From a checkpoint of a small mixture-of-experts model trained on Wikipedia.
Training: 264M tokens, 4027 steps.
Below are experts of layer 4 (counted from 0) of a mixture-of-experts language model. Rows are named router (the router's row for the expert), up (a neuron's input weights, with its number), down (a neuron's output weights, with its number) and show model dimensions 0-191. Each number is 128 + 32 x the weight over its row's rms, rounded and kept within 0 to 255. Numbers have three digits each.
After each expert's rows: a language model's description of what the expert responds to; "comes after" lists some tokens at least twice as common just before its tokens as in all text. This comes from a sample of Wikipedia text that the model never trained on. Tokens count by the router's weight.

# expert 50
router:112102155124096164151171138122108166096181162078172111175074140139054107071178164093168204136094128126145157099087097094087156208116061124093082086111138143161127169145111131119118140113122101126119129096166167172120095180131110141185108097096126104105088123179164141144154123124086114077082129172137185107112131170113149161123172084074125161153128165088091088089132098090098112099082103106110117187129179123135120148171142121145113144063108115108140157151131128106098119094135117152180204094151172108095098116164156093161157107127117094074095157156104070106170083156141108144
up2:080104197123150162164135141110104153144146120160078166171155208145113164107124135174160102129084081107071139112146149109150080101126150142136206125173175155138108126113128099092136098154131160127142111144050160149152151113116152148101140106127176163088086128107094081071166125085137194063122097115114083153114136136130093148099125108136155148151147179164168151153107143175085121110134100131128189132147139133153103089104095104060128173080156103078076167154173153091153200083128098171178121153119146128145146114199131142142133127065114129151063128128085146126085053091129091104
down2:059128136124151053196152080151140100118131151133119113177110105158111113111154142065090100157096120099108108115167143110100163111108098105065075136061139117126107127070159127055093092099110141159116133110144173131089138159161150208072098124156139148138086146177094094057122092118124103135174116134062119064136085114156137119045184120098167173104087167137147173175102112131096118133142176081153163161087095114142131083180140172152123104148169078153121164137113145125086180134147128080183138115114151109110181099117130183104137133103088130145102142110136140072110125106167140106
up3:168174148133087129168142089102163125141161144149128164155161206118100170141103138119129094123158134130130172111171112151082105089115166085185183172182113129161114096113094178131147084112095127102079091155093140105147153158132146085215135084085118078156129185151159104183125098169150093152116147094050175119133191102147117142116139144127131150152132130098103125166106129170153066168113128116106150152162150071121134095134119173115168122133149124211105106162154143163158169101154107152113084128146092194067129173174198131171129115149115171159086159173131095116091172127071135136
down3:184128102156125054102175152169168115117200127162142181111150159128113139218137167183154083083088161098090130124158165092119116152160118156132091103099131136145174123090136106189109166123157132123100165186156115075136135102134102099146138087148170147110070128129109159153172103119063077085122074099119114121087121121070114050144145148109107143108126070130158201136089070161122148150139122171144141082116094169091085177099171147130138145090112100139147149123135127174081172150142058152144125131097144098173110121087147136103139068084072101108116094124122149113157095156087153102
It responds to: Clause-linking function words. Verbs and function words early in a clause, often after a comma or period, such as over, has, had, about, there, took.
comes after: ".", ",", " and", " to", " which", "\n\n"

# expert 1
router:123088075114120138173147122140131139117128104066157143158114091092081189107124074175103156119134139105162182166124163139133137045112112130120096127134143121131149152123119098148111137173074104147137153126100167100128148150072142162125148171107139145083071162183113143105123115100184149136112164173159082108087137133143138202133106120103161110179111177157129089151084109156024087111076156087059175118075180128177116155138074105126106113135074106079147140132152168096146112120109129179154163100108217161145131123135128165086157089179149161123115124090114071125115123098165164068
up0:111148134175066123134165125085119150114157061150107144124142162167136147144143091116096125172075131146141109147102130133136143169134099119137100144146106166077132102142172093122081138169127057134163173089109116161085157110121108138130106127176140160113076140149111153110129146082107201145141065127106126062091135130117181099161180171068120121128153076146158201100102078142071164163145191142084095100090135112122134135135154198179155075095210144158111159124165157142118135082093105172127166134145163085102088115164075093134117143113094113110140213200125190112134091132113120125
down0:103132123111111140075139142071101127156073151121092135154104106072118152134154164152198111151192126120083074123159166107125107157154090106185095154134137086103143147176106110153065129089156109083146131143202130145127106124147153189127106134147142146124115153158133120146101149197131036194128152172124147150164134101127120089185110109151100136086089137082116122117093047072171090124106055119108117048141196167133182075158146106109113101174081155136105068175173135115121115086159153126137102104165110177111154137130153104164119120091088115150138136114139147165151171147124121074
up1:151165171108158147104112119120128112107093136064122159144174107129083156075148074114097100198124140129074147151084142128162155135143123133107117092187139063140155083131114073106206173141158097094125176139117097181159110150179120144096086155094123177162127136134136153053149153109123097105138151157108114147156144165159161145154195192103111120174058148120163150114127148098125104165169149170120111068149185125111161111116096160125151144078119174075087083097134025134108147120176136160135111125153137130096093080082111186167128126213107134113095144109141141159173104127131131138
down1:120108129121133073102138197144106147101183120229154136065167122235144110098106127089126123134103115143143157120098162135102143183140154114142141165109099127116123152139162098083115104179015095143196186146168148062130115128177135076136151162178173118185132143129149170173070063124116140128124150124080113097155116177127129174141151125167094137111122144120093132152073079087106158111130100125075155215104123137162117138156121116136124149192107148115113085151073168111132077109135144150163136140142134151166124118102183115162140101123107154135148198144147150118114161131129125137
It responds to: Sentence boundaries. Sentence-final periods, line breaks and sentence-opening words in prose and citations, such as However, During, He, It, but.
comes after: ".", "\"", "=", ")", "\n\n", " year"

# expert 52
router:103136163196102084113080088128148078108135176068156126131132131144098113123115121081184149112124081137104102129153111093090152142164066076124181135146103128142112148112123140148115123129158133186121144135188163146164189065140158105174138195162130111116116141181107166068140131122118086102182128128126176176121108145158131112155180145138106145135144188138128087061132159134102101151099140142077132165107204050170062132156122088154164113066160153165160138127100086098115116115065059149150092051158114127124116082087101077176112139131160113103148092154098083153159137146121117117
up0:121124123057103126123073137102114093102149116115157105214138134152079102132110130147153121136058112187127154118184127099132134107133049121124114158163085083025090182096154115149161157173093102115169116128090145143115116115166162084139119113140166153203100089078117167160132152113154105104099105153133130117086133084142147157109147125152140159176168145132098094121120119115141078171136150119164059110119101178115149106110114064084170145135102093118116120065108068146173062100125113202142132124126129125119240117082160132133120142167104096177153115130121171156156096129093160127
down0:191092139076140146151086075108152105116104161102124096102099114128050168109154081073117081098148147101129167118082118169106155141105157056097091129105105128068151099144084179153080158131182138146170208155147072107103111132114093114106137155116112149134148153093143112124122133143086203116131216126142038068132140119117144118082081137170109143100121158163123171136173117160085179127154127124130133129158108175133130143060157106104131118114143084128179111089142137091137132143112149064097096132139167101117091159136130113107150138125189108042104121090070141105120181077136137126
up1:126096105146121130115152105089133125144132091095146131122133163147120135076088101117148150097106136156139090187099146122080122130111122075181134126132156096098148191173088138147061150133108110149101139130114059165125153123119169106163190167129076149108169187102102131103140196128142090119081205123102115137106114107118199099193192134126095130120169105077169114127175147071137168105089117184096106104128132114083145189086180131155134202148153162169093126150110126184157157131148093105097126125122132182109085128182147158139050091153136133204108167155143128168087180110131174122
down1:086089129085172140148129125164169175146107105120136131170154126136128114176112155120184125123102153117100166112138163145080152129151153196108211125154173148124147073156075117151116078145102092118116103135141128112177076072149127064144048171109168090148172103189073145132148137091083116092104118102088169106083147144153128102078100121161091036189148170152121143160127146169153093149139127114107123112175133097099144086135093105154111168085121056093164106126103085134164121083143174149177126140184127109127174075113074133121147151147097165079138109166173158128136142169106116085
It responds to: Past-tense event verbs. Past-tense verbs and -ed/-ing endings after a subject in biographies and sports careers, e.g. played, released, posted, finished.
comes after: " was", " he", " to", " and", " who", " were"

# expert 22
router:147153151169158142124172101117164166104092105083116140127131094122074135098151133120186154157145134146072117087116127108056166151124097123124152092116082116071107202131157096107142122169213142077099141134132101152175152098195095204117170131136101140116129103086144156107097107181108136169143158133090152090113114128101123061183171157155157144172159158114156112107148160126134142128095153143087118138093143164074105087185145073130100142139097159163162105130115125099085157070107124181134117131168192150105082091137076137162076106115120125101101184110139149157159126171094055051
up4:155123067163099097131174148088143105116145109142086176102139170134132114082108111133143124112149143178080153123149085098125110111120131108179128171149092076124143122110081152116145139116185105115111114138088104154097117034045139059187129077121137144150107074121098168073129142128146109109147170113076188176119090118198152125139118117107073165175086111099132121109136087063173114192128166080145130175113129134058106089071108131184176100115150167113119148138081150125107145147134175068156127122095126150145103098172154134113163139088139142103084133167114157211090132087110109109
down4:140081112143120130095098136114121107178132158165104098135132191106115085109120132063147203100152137159083185090097138132105140098160126111126131068185206135149078146113118164084067155132078064129139113071179138098106127099140114138192165122095088048102127119116196096113143133134095124108137050111112187144091089140102163103077088144109106088108110130162089093105117150080150153115079137147109173153101097089139161074155154126153118120102109176126142187135106152142146085174136138140141100014160149092128093087161106136143137096154117108119117128092108094124133135174095105135
up5:134087107095112124145132142097164133182177137060099159069106097156124148114046102154105103143098111107087099145179156079088123130151123063165152100125135102116144200039171115147147200126105163094171134187047086157144091123105133120107158164159129095097103142060095165123144129178146145091123175177105119114086115098118146157182159140120135123132173139078184066171121146178171100134085127092142145106143137098146102154142129065096136104105103128139163095119149085145149123132155090097131135138104135178155150119147118123176106133173139141148111137167124177142101094082115062062
down5:117126143149106134188136110152077148114130173124098099107160163203093153109173144132143093109069140091130115139132172137185153144118101103110158138175110135196183151109101128094104111139137150129119147191099065119147133141181162124097155117168160097115109113145034095177157122157216076103049102088199147156170172137135145131194111155127110188129145092143126138098067132156116098120180153125073126112060116140121169171095149131088171126135100117121069136092126118156089131141110142153108106144105173110122145127125129143108168115121061087143122112142148120158141044117095199115
It responds to: Conjunctions and prepositions. Linking words inside running prose, mainly and, with, or, by, but, through, using, plus so in phrases like to do so.
comes after: " to", "s", "ed", " not", "ing", "d"

# expert 60
router:135131166114157097129147101160088165126133103132089146187107121132200122150161141100154124140116139109129103206104163148184095180092121145147111168088177116107130134148135144172174130078075136156105068143101161104093130162156161188098147102140191120087081110155155151108128090168131166100090162098130106088176118164150078117155111137101089121171200114145089209175149135110159086181126210114131166145124153157123155168125082116144118117095102121120124106095091143184130146144123122070103140158123170124178148186146168177094135144067096121122187099119120171094070098137182172147
up0:140086139100112094164040154138093146105108123082151092116117095145136103111147135182153126184175102154150108124063125115137101064122092152105122106131164131073081094103108099090083181100140138038162193104076138118122122133179139148168175098125106157168167121116145118115109121128138100146143108153132143125167152109136130161189201127154159142097179082125089111121120117141163128203154143093165189105160131110107069100153167088181123114153054161140154091135146127102119165118083131172146112127158139082101147133139177145152167217123121131148085164098107125168157069104164129186
down0:141117085123140192193129141089156136059146070123111117110069147103144130113155205167158070120092128110138137119143075137158096153071179142166075158122138133138087103147146110075163116143086102132111114127119101124146092119109172118132084125133160114129106127192160174080091184107175140055145117140194149151113085126181153113133165167126152090106103173099145142148142131157186136146111146105124128184172127145112161102128134178128117101141165137034114120151122155118151152155134165105127064150095123139137195108063132122189128136082158090106090188116136074120141178121172199097
up1:187118108136130116135137126105169166156095119156148073113096141127115129126140100199146177110101127105099131110129122079155109112193137122111163172109136175102160115088180103092067169155110134171133148077097161099132148100129141147176100161105115157143146147154114076121127134129162082170104154127078169153067161210100102135132074086165141159098177097140112133116114118123100103117125081118097219099155117125139097130079118105115126122170149129113141074046164096068210176171113127169143124090166174102085162168055082148092098202133134126100088139117073122121146148123108106143
down1:192103105106102081136134143121176175158125116181101159153148133112137102123157082149109135084096114089090146120126093094167164082110147129198117146126147094132065141130146128101090148121070141156139099147169109105149118117128193117160054171203132170201169183138081161147124113134161107123142070114111115141151090145145088077136120068108167124095179142122084100160121117080160108159168148126112141163170132228099184127129116160119134100170091100050178111103141155135128142165162112136123199150116161099111154099120110125157106086179147128146181143117131107106116195153130122197
It responds to: Initials and name starts. Periods after initials in names and citations, such as E. A. and Frederick W., plus capital first letters of names and New.
comes after: "-", " (", " J", "\n\n", " \"", " D"

# expert 59
router:130136138110116126126175156125098128147146080165158160167122134121135107101157097158148149164140140128148105073116138181178109148107153102094188150161127144153150131141147106130095073079170081144103144146159163174176183178180059160204161103174067159105130106123157141088157177140077145130127121126111103123100131128121103082107134129189136114143154134131162147102185094133143114127057133198102080183138097103128185102113153109145169080113108141118132157121143172124116130085103055176040177042182143153142189110141147136079133163151108108194134137119113158101173115124127136082
up6:047135112182133210202161148100156105125159157176092169100147114129129152134099148118114093126144119102173077082160176129116117175137077157095141136196157131112102130189172129136163125170122166137132084107148123125114073151114159097163094162173110131120151129146135109095130140129152136017162158129081128097163098124113115119159103131205161123101116153109121111185103164123156107116103102118112175099124159137094126113159194138124089141135166195067124125100140123153147164078104064164143116155145161106126144144141168144117086053106082168096162174119144216166156120125131147147
down6:086117130141042050126125078151090126169189151130158104107122127144105120112077132175163165130131168175089069153101099108164126130111088168125116097118112146118148118122137164203168131123169101153077136104094131105085066110063098135093185159140125110059144159076141161186174114151127153176148095186137161132140118155121094158074157157147159193121115149106113070148085173115084124117125147119084118119103125099147092124186217147122094151057139072096114099150103108122129147146130133137120117128131085091104141134136188114127141099169115102104084138165217153152108115114124113154
up7:183105088214119161127114148154206120125177102110152161124169136161157073128105129103089103143122118140131188123118151136184129108121145181127129112142123121095089168087112068043157174110138095133124170145145138139069153111149127109120153161098091113122150102130085115103169126069125058157110139162134148110114075132074141109089148124162100133125095076144106168116126117140054131045123134180149115120116096078083105159103172124145152080169075101079134124151137150147107179157157081203133109145041134077117146122137124150112142114102159137136149195160105079151191108119176139124
down7:113103149101100067117111199101100135116196094097147109137141123130062098102154121139156126183148070114120070150177177128109105184129128125129136123132160154190088124147155192101095100113105174100186090150105148135149115130121181087078072117132120095101134132124095069141158149189133132121172193125152136100157121103075151131153128128094061152121131130138128104173068098107200078134113170067089112171140163174125145134123095110070086134115170156107068136165134111126152130112174139115173176147072138179171083104137143143138120160144175134158184143083115152125126189163169149155
It responds to: Function words after verbs. To, for, is, can, were after verbs or adjectives (ready to, recessive to), plus infobox labels like FIPS code and list bullets.
comes after: "-", "s", "ed", " used", "d", " such"

# expert 15
router:098093141117063130115107199175128095106172115183179116127192140116176163147162148121063119114105168116089110163189173166099103126097082187116130138183168140110090178122126157093160130121065112078153085110120113149133123094174128079124122083157138070157112166111145118149174087174193073143136115150114124146173135179125157108117089148102120131146101139147160119135163136080177133156102169124099156152169093155122116077107105155081194187153170090071125164126141179104086180152165117138181154121173141109157111075159109075144150116144112061153110098128134143152135116135155163132
up0:116123148156139172213148088073076131196186135105100136125131121142145147117138176088077094121103161187127103104157113169100155089151093148122108075089151149144117009162123058097150095107141104104142106155120120153075137132130160126151124129123163151152186077149084106171133079142113155138111148136101101114148144114098129195153152182113083171118128124160095136138137149096157115140102132126069149151105123225151103176114147102190123112197159130192098105166144124097128116137138152181125170170130129137155108085176134179126157107139136148138068105138164127181163082105104100163
down0:148134173130151166119202097123109113207145143182080094159077114163140129115145122106142044100122101105159112142144145146098037198155146171120096134146096044115161114141147108110115098098112151150103104103066154133104214154150139149187119126114106103108143113075118130099103117148159169113130132135140082103080106114170058163165129095131098180161124165113098112129083113123170130124124107127150160092162102160096130132135153073114153100178183135090152134102093129108089144147208158126136145142168087086150053123138112138033153092145161147156084122148131139103129149146168136095
up1:145156091136112126146163114107210138093170062125121137083163161126150116157093104123104195141084093186106130134122124092052081159149069141175097127124126114148091104095101094123142094163139141190137111167165124119112087159137113142142088143149116164129168122068162091142110085088149171129076110153096110126129105125112107136129093169087088159127163101204183125122156171145119130088099156170110123145160126138068041158073136180114100174116101100119153118084175127117154125147130121119107102053122151125123218118155126110124100140112116129202093142120079100117101083143214161138
down1:101169120120094131147144132126137141100142107120183129105121171133145169148144150144154095098142143185133161139178093110072128134079129145121095129120088079119145062067182094080164167062109113126186124108227109122204056193140099115129108152127133077080072176118100072121183080138177157194131114115071092129167138134150161135113116156125137133126199130183147128142139138155088119104132132171160141130148176128101094109157107134111101164137171162091132199105131152144170087137132186094098085094095165112167092158134109094124128097145155103180156098156089101138106106135130170159
It responds to: Name fragments in tables. Name and word fragments in sports and results tables, like Ankara, Stuttgart, Quentin, San, plus position codes FW, MF, DF.
comes after: " |", "|", ":", " in", " of", "″"

# expert 8
router:091133118157116072085130147142124100181136153137153118181158085132173123167140169161143115116103092162138089104179185137115140062116031111131095129153116124092073097122128088119110195130119145090121148122170202154085180082179152109107131071066125131169155154132159113107085165116190113172154149165135159137105123091091085173139146186125139103153151129105111063120138174154096150135127137079158118147104060106110128184090109121191194126173167170099085137155095111133106100168087145125078129057163133138108141084150132105142077132108155136133135085170097139149138154153132164093
up2:128137120085099139076099175109173139142119156013091130099134072144095113111124112193102157085154132142046110113124091152142107099183164110135195125101137164067116188111126112153061104138116174205080078168111176143119128111147157118155137115122136159085077142153091121108109108109149143146126088127131129086100137134119159157165131114131099134131143131162105116136192106106101130154116141128149158112057136107119088148137083083201141157080148094119114157128168072076145158173106111122105179159080090134071143151172119146121165178122112145080139150124136156091089103131035107111
down2:128117099175160101070084079133083097112085181104188095108143076113102164145112159127109140098133162123139157119152086110149160125156139136110158143160164120156174136118108114133127195198148139091166104082139149096181133129156095113086142155096140110130115125090158109128028149099121137122056112156113148143095113118171110146190113131096165000117108108118108122129164168088157139209134112078116105159149083124157131168172115139099098151190094121142145087140105148143111104129151186140149165103113110131167123120190105166142118191106163170123127127174196092140147152173159121098
up3:151121178139105130131108152103165149151149161089095098112107120134167131137084119147144216156109170113127095177135135099171087106081079141103074057103177160151074116170086148089116122158119093086135121147170124079178081081160177120081149162107099094155153135152157188089129130150160140133171152079108109160107081133115173128168094203136140152142138058164118202092084100087093091158115188122108143140195129114151139110095127140157144124162129173140164102128163146131172152101101113138096104142187143081108187132102137099168136113121122139118086162128108071183120134196163118167
down3:202098117116115098131147082109141100146130084089147182163138154192122121090110184109146167143101107147164148140089143113103107177121132148227155090182116136171054170097142145139082143103154162141160130114124129160126157165111197205140224121189082114140130106111100105093122126143094115197124131107105134172143106128138077111131164169150164081170195186118090081177097175134131077113125109091098111148122131149166136148136138127110125140092076145152168093059169144131151106104079156141140161156130162174156147129171148086122159117139118081147108192093158144151125102116133112124
It responds to: Sports career context. Sports vocabulary and ordinary function words in athlete and team articles, such as League, national team, Cup, championship, the, a.
comes after: "=", "\n", " in", " for", " won", " with"

# expert 34
router:120113127100150138171200107127162155099111106077141087149111102143116181108156037134166166075125115125160149122124181098136182065092114124119104116135119132112160188123143086144117077160107092111083130158071151118157161148098205191079137098135117159131186148158098145095112163157146095128087131204129089072100096109100105148159141111131155129167127143115151071110136093106119133112087107189095118078111142146133130122112091068099087157129093096162136084186182128155158121090105184151154184134128153125112176087113126097109095084157099160154141099053109173095102129152142182090
up2:103173199160088138161159161105107076125180094103120117097200106111115186098132102156152156110144037147033107177087140135088126111149132141112080131126109074138115116100172117130071121086121105108125166142117138138124083107147147141126109170131115088116126122155145172099124133135167068130092136140053124099098113159122146129151125139062113159098129097122107118108109069061141175122110108148133131111104179176140163116113125111107075126163121130183167157183103108145181097157130107047084123127160155141080135085089137102126181094126124113083183173104108206127127083113070155089
down2:178057127179142138143104055148100154123116102151163147124117143172110132166102099088063139155147165107192147072147089140096203175090113150157189135116121169112159127124114196127147162113149042135131128130070122108107093109113148168138143093177101182108153141144089160109082128145082216128151150096150168146138086106104132134181110136167125057130094091098122159091118121169145144117184100116105110147104163125119166158075171170145151102091100131106128143195117124124117089088133095175152154109144116145191073098154129143080106135083122143170068145152147119137068089119142117149
up3:158187137120146147123139149095047124152162147159114149166232097103137139145122121135173111205164112120195116149146162141176144159050072070124103196124139132110162141111102104126159195077128121104136153120114126126141090093096147136140127112193141131065110144102085157080161186173157124121084147106162107151169169097063105081172132108111132114127135118092056168126111082091130117092099132129115122113093180156114153117130118110095125087140159149088083162167076126170161087103138141060113105186121104053176143112149162097129121138127150104147118096121108114149142142143146141186
down3:130092192166122132115107093124164132181113114111139098174064120156207128170130103154175156144118145156081176127165116122126136116152203126158132133164145152093161148156138159160103097131077141111137093103133178192146105155154133152144078175171053156130173170088130125128088158086115110090063079151053149137124116115119151116093170077086048171099097152148053107150109137185109120108162078158134139107131114101153150135098110149156141170077177121126141115145131142204116171115100115112115122122106113133115080117184100132127163167122168115195123160148179101059124159116167125120
It responds to: Clause boundary punctuation. Commas, periods and semicolons ending a clause or list item, plus following clause starters like but, which, where, they, she.
comes after: ",", "s", ")", "\"", " However", " years"

# expert 32
router:098118153046113101072157105126176130157097103136093163113105169117162126170089074066114068109112135187141113136126112128154091083110090110180174113150144080139103066181171131132141103107192117133170135071150158157105086150170109095130114163140116106086141135120120086184143146100131169092142147086099191114156119151159190105096134120157085131139156151125119149164087146107145164185172128092156124171140096150162089123079123123143075047138112122132136189147126106176149105108194148107170113080143098099100185174103132132103131117087116154189167123090146138130130178101068090099
up2:098163153130141177166114168142069146108148091097092132131104170153145142064121143147099096086064178115152140173123179084132103152137137093108156138118154119088106105112160134148143168134192098135160118139183090064151116155141134167120156097158088153096167075138073099081162124111112134144129176096140148054159123135078137130108063156129117156088106156149033196161109136165117032054150082124110142140098172150123129106122152091064149144108115121129111124115137180139117104112127126157121191121129156106101107127138107182104123158151134126162120123189175181184072135083132079141
down2:126134170095170081114142108178126095149119094208087094143109134146185127120159125133148160094149167130132105157128140154122144138076046146155137122165093185123128125066123099106121191127095120136138183162098153147066130101079125132150157113098151123171158143107204126202156121093105162160149099127121145107137148153177109100134141084104138118137153131082150067133112149099134091198146087100167140169094088178098143140110170142113102144157175132120114129122138139162088076164142152111168153094167056111040175179084146143087137139176120083129145089167164177136202162090146113128
up3:119147099123125178125180166078096172113104139089144118147106106133134147127145117135117153165130165107158136148118175131093104075184134123136137123105160124161135177154101122202110158103168086182136210146105109105147128125132170183105091163093103185121150107093092121127125163088109082132114106119137165095100199143123190119187180182129121136155110141130083122148168127173078111092120140140125146173141123146054064116129123154133076094040068151139139160060143164098078144113154113136139159130148144091079135074180105170100155198145119126101114114165108093054064100162134141128
down3:098119126030123113126169147123151121145179092077108143149098159136155095091132129142080070137130190125127099170201112150133137127113170176108163147122068172127086092155210120076098082114140107079120112122135102166068085174131119167083129173161133204136126141122110128140128132118097132151119144114092113127119128156137101097099131147126144046087101103155109138206134129128104144119130135161090154126106143129130123189141142101123115128142163100146213167147116137190150061168119069105179147041159140093162139195085117105129127149096159121184095088134103144116074146106105104105
It responds to: Numbers in tables. Bare numerals in tables, coordinates and dates, such as Chr 8, 28 October, 130°, +0.10, 17 countries.
comes after: " |", "–", ";", "|", " (", ":"

# expert 28
router:137216095095171150180151125100139139135069102113112169084080098163164091105140139126120171146110138093151085085123101134175077154058170096105103110157078101181103159118154047094159137084084123150077103176136080109127092120092099106140155145096144091148114122098153100118106127130163173084119106086080179151126151112138104145111084149149178097116112118181126121103121150095141160115160098135079136063168133119163146126089138143058115167130150158148129071140144172165129129065117118133051168113125090109114181125151145101115129202109077179150130149075114178146094113114174089124
up2:171113120092113137128049149147150110122126137140137166149114123248116160111122131136084119162100089129096110140098105132141110089087119122156136121142153094132111131115134146223101077108139147169178133175151116125114088157155133134207104039099096136100110163153071108113135062151108135125075135102044100155156095140145173122156095114135168182091163088097100075174147131151138109132145071078134121166159133108166146156175170173128152155154110092146133133162163135093167172080160099141133179162165114150158092123121124080062114159084135182145131090133159150106185105095129143112
down2:127141161142174098117139041172124122135127090126114113108159119133153136130111092122139102147160112116128148139099054116161154120107120151141149097162101103193126100148148137089140165155111127126133127136117134134104089142146098126178141137189137151154153222114136151133167110153106090116183165132153170093136143144049051183142084165118144036135145121191069037126151136152120090109083142142130139154113185089159132057168116143180155118106095155115211133122134166137135123199184099110105163155125147117096136137125096138118137125151072131153102114191148083118093153217124122174
up3:123147129144160087219134163119104136102161099082190169169121127126088133065100026168150127120074116118122095189141142078115100122138163104165127200112161117108097087163187102117146138085154142129117123170079108111112095104125152161122145143104097104080123131067111131163136085172137168138135201116098099109116170145163159198107105123134139165097129151133127167120079135043092155089099226110114080147143194190122130088162134141194173124147123106101165114116109154072126160141135141140148105108133132074094153128149081162158135119148140126142161147149146124126168142144117122167
down3:120102119105144137143156172124191116159157160115138142174162118096118150133177134108186173117105200115097110128148098186187126123160191198137114108125078156097147150165136173143119174183138114195121138165081150170160147146144133201113078128111137150137135162111151133132096107073195132151177110080125109129159147079061178157139108092089116180128062147117135150176129160112101099097134130166110182119106097143128181119164151136152104108099096117103144142134166117195170088167129157120087133120147149100169160067102098113092140127063134124122141082114111125074052140120192154081
It responds to: Headings and the. The article the, plus markup in section headings and infobox fields, e.g. == signs, list dashes after See also, colons after Website.
comes after: "\n\n", " of", "\n", " by", " in", " known"

# expert 21
router:118087135181132099094062159119124070056141160143105163177156157153123119151108176150120094172114101106140125135166139115138127127090129150183147103130199157154129121117172171118151131137126180060203164106120129108128148104077077135135109087089115120163094138113130151127220112080172200151151118094139117092140169145161130151181073113155176147170145106156088151190086087178149144115106129111156118150061140134136111071104116158083113152059129161135150092097159162139183153149162136177082116121130128116147170099112142112160159118092133075126108180176157091077091154127167159141
up2:150136135116131135115094089119084139130134160102167060162118123098069128067073107100142088104040092138102118148173131099138095157142105089146148140172176150129167077084163136136162070197060125162156154165106185062107128115131135156122099098117097119150104181138117092113152140158052120081153193144121176098117134107139146124194055123120121162136151145073135109131125114162109134092176149113124113134070166124152056111095100149165116107111131140084109117133124182114133143034155141165132150132074150088109073117122153109130098128115123117131167072158099117112139136076177066117
down2:151135095189110130151110154134087187118158086080142092159134108096180115103105018154014168107187117143111109092119134106094134168101125111122112101135162127118092067082149157153127062140114133112148081140165186116127147126143112164127093137146142077045105146154119170135124107107137107105165154110125126182152140139147131095152154143140121075141127161079126183120099107118182105128155081179150133175097143166100132165091089120113124127142179124086079082121153145089075090172126203137139173122156099134101146185100134128086071107130155129169152092139107188128111157121128078143
up3:122122148098212093177114200143084170122139085148154118119136120172147119099101152150109138146143133218107052210110088112125123187137160134199127096115174087187197130134117155117156115072103106134161167114148151115159100149138152133134113124140131137116096134155149111054049105161100139126075130149130132095143102063108125106185150138173124162121142110144144126105167094122091109131111183158161146103116117149118105107035136169134225098128106124161161084102128113102041102140102054193136150149133159120107158161132132123139148121068116146170141132136120117120117120116120112129
down3:063165184144148096151097126111155104133132145150124105109138111152150127161124108145190130160163096188181113195082091117125105087073127115159080118102170111199156143109162159169113118116122133052139171126117157111100157085128154137169146116187118117171195201100115165080145086079073082159107128119151128131088131168155108173078115171106132142090150125122174080093108141101145117157112157072113126126088151080127139110107136179129122138072085128094166147093136101123088169113120081180176119174150084093096121053123122128090150157091072104078094080134152095090123135172153124138
It responds to: Name-initial capital pieces. First pieces of capitalized names after a comma, pipe or colon, such as Wa, Jo, Li, Di, Gu, E.
comes after: ":", ",", " \"", " by", " and", "i"

# expert 45
router:144109157106039099103129099151146126172203083072134118085167142180146125079100187094153162104140145163162142098092111122178039183142079085151068143128152168179122115107158056115126147094109155103128124141141105063089160101127165084114166120160165141075144123167148105122102183114138189192114157083152139127120119113134069118179068165133143101106114108171116168084159143120115151113125209118135095188137074116111138138083101131122156124127118104156097147138103164143139134093095097123081146099101103134143095155149100161093118130089144137120140155080056136158137133108115068131
up0:125088187148070122127078147132077113125094214140098079160123178120098143171099126081088130090110123122073050110139136113103100107065125172106179130115154139135170133198123116122084118128100117114156115131072147086213183108186112167139107177171149123175063106108068089116174109140144166150104164155101179103102113090108106191109098126165162120105142175127103115126148119102094057155100138170126190134128105132097147117114107138210153112120101132109106149183113130125157137100096086222185110124147145127146138142081118129125100122144108122102137084095133133092136108133144135146
down0:128115187067168125088132084102127136166104126136102085123109160151138116172197091092100194112085153137132118104108151144109104097168110129109205112154127073149144124078101163163145112190049120092154174134085147178110114063186132110121119111162105110130096135150084130125135112162123088111141169144154137119155148114165173122107134197152115184120121143131128148117074112138075121119108060149046170105126114102116142120083175131151070129123047164056074112164119140129111127124102148126136134158154115101196197171110171151126132088162130155099176150137077082115138102099140144078
up1:127177122102120131120145135130199148103103169136067197169140135122120198117173159173101147124152090174110085123140102129114133118062145129079104166103100195140166145116206143152077109159159139085113155104150126160083113084167119144153129075143157093133135146093091143096113191142112149053125148133109087121145113083161142152164141155165112144092188171098136112129144089111078089091104122143215137109171163144098128091071114123061135137134169167086102097144172140137152192113132103139080138094134132119132106149050111103115158142125162114119072162083084173184110137151149137171
down1:153113102111084082125153111101091122131156080125101140131139094146075143101097129150145172136081148062091143093148150098130120101207127135118075153090070195104109127084119125069149151019134092108121177117157167117095128131118161106115121109149156143145152120135113198147120096117061185129215086128136160119103148113110125112078129141085090112168142115128098111162109133118195124089136114083083102219101123140158150108111137060146074130122121106159086112106125101117166080123132143133163161097120131162132122140123147094157186110150130111121120064091196142099076096145213137122
It responds to: Articles and nationality adjectives. The and a after of, is or in, and nationality words opening biographies, such as American, British, English.
comes after: " of", "'", ",", " is", " in", " ("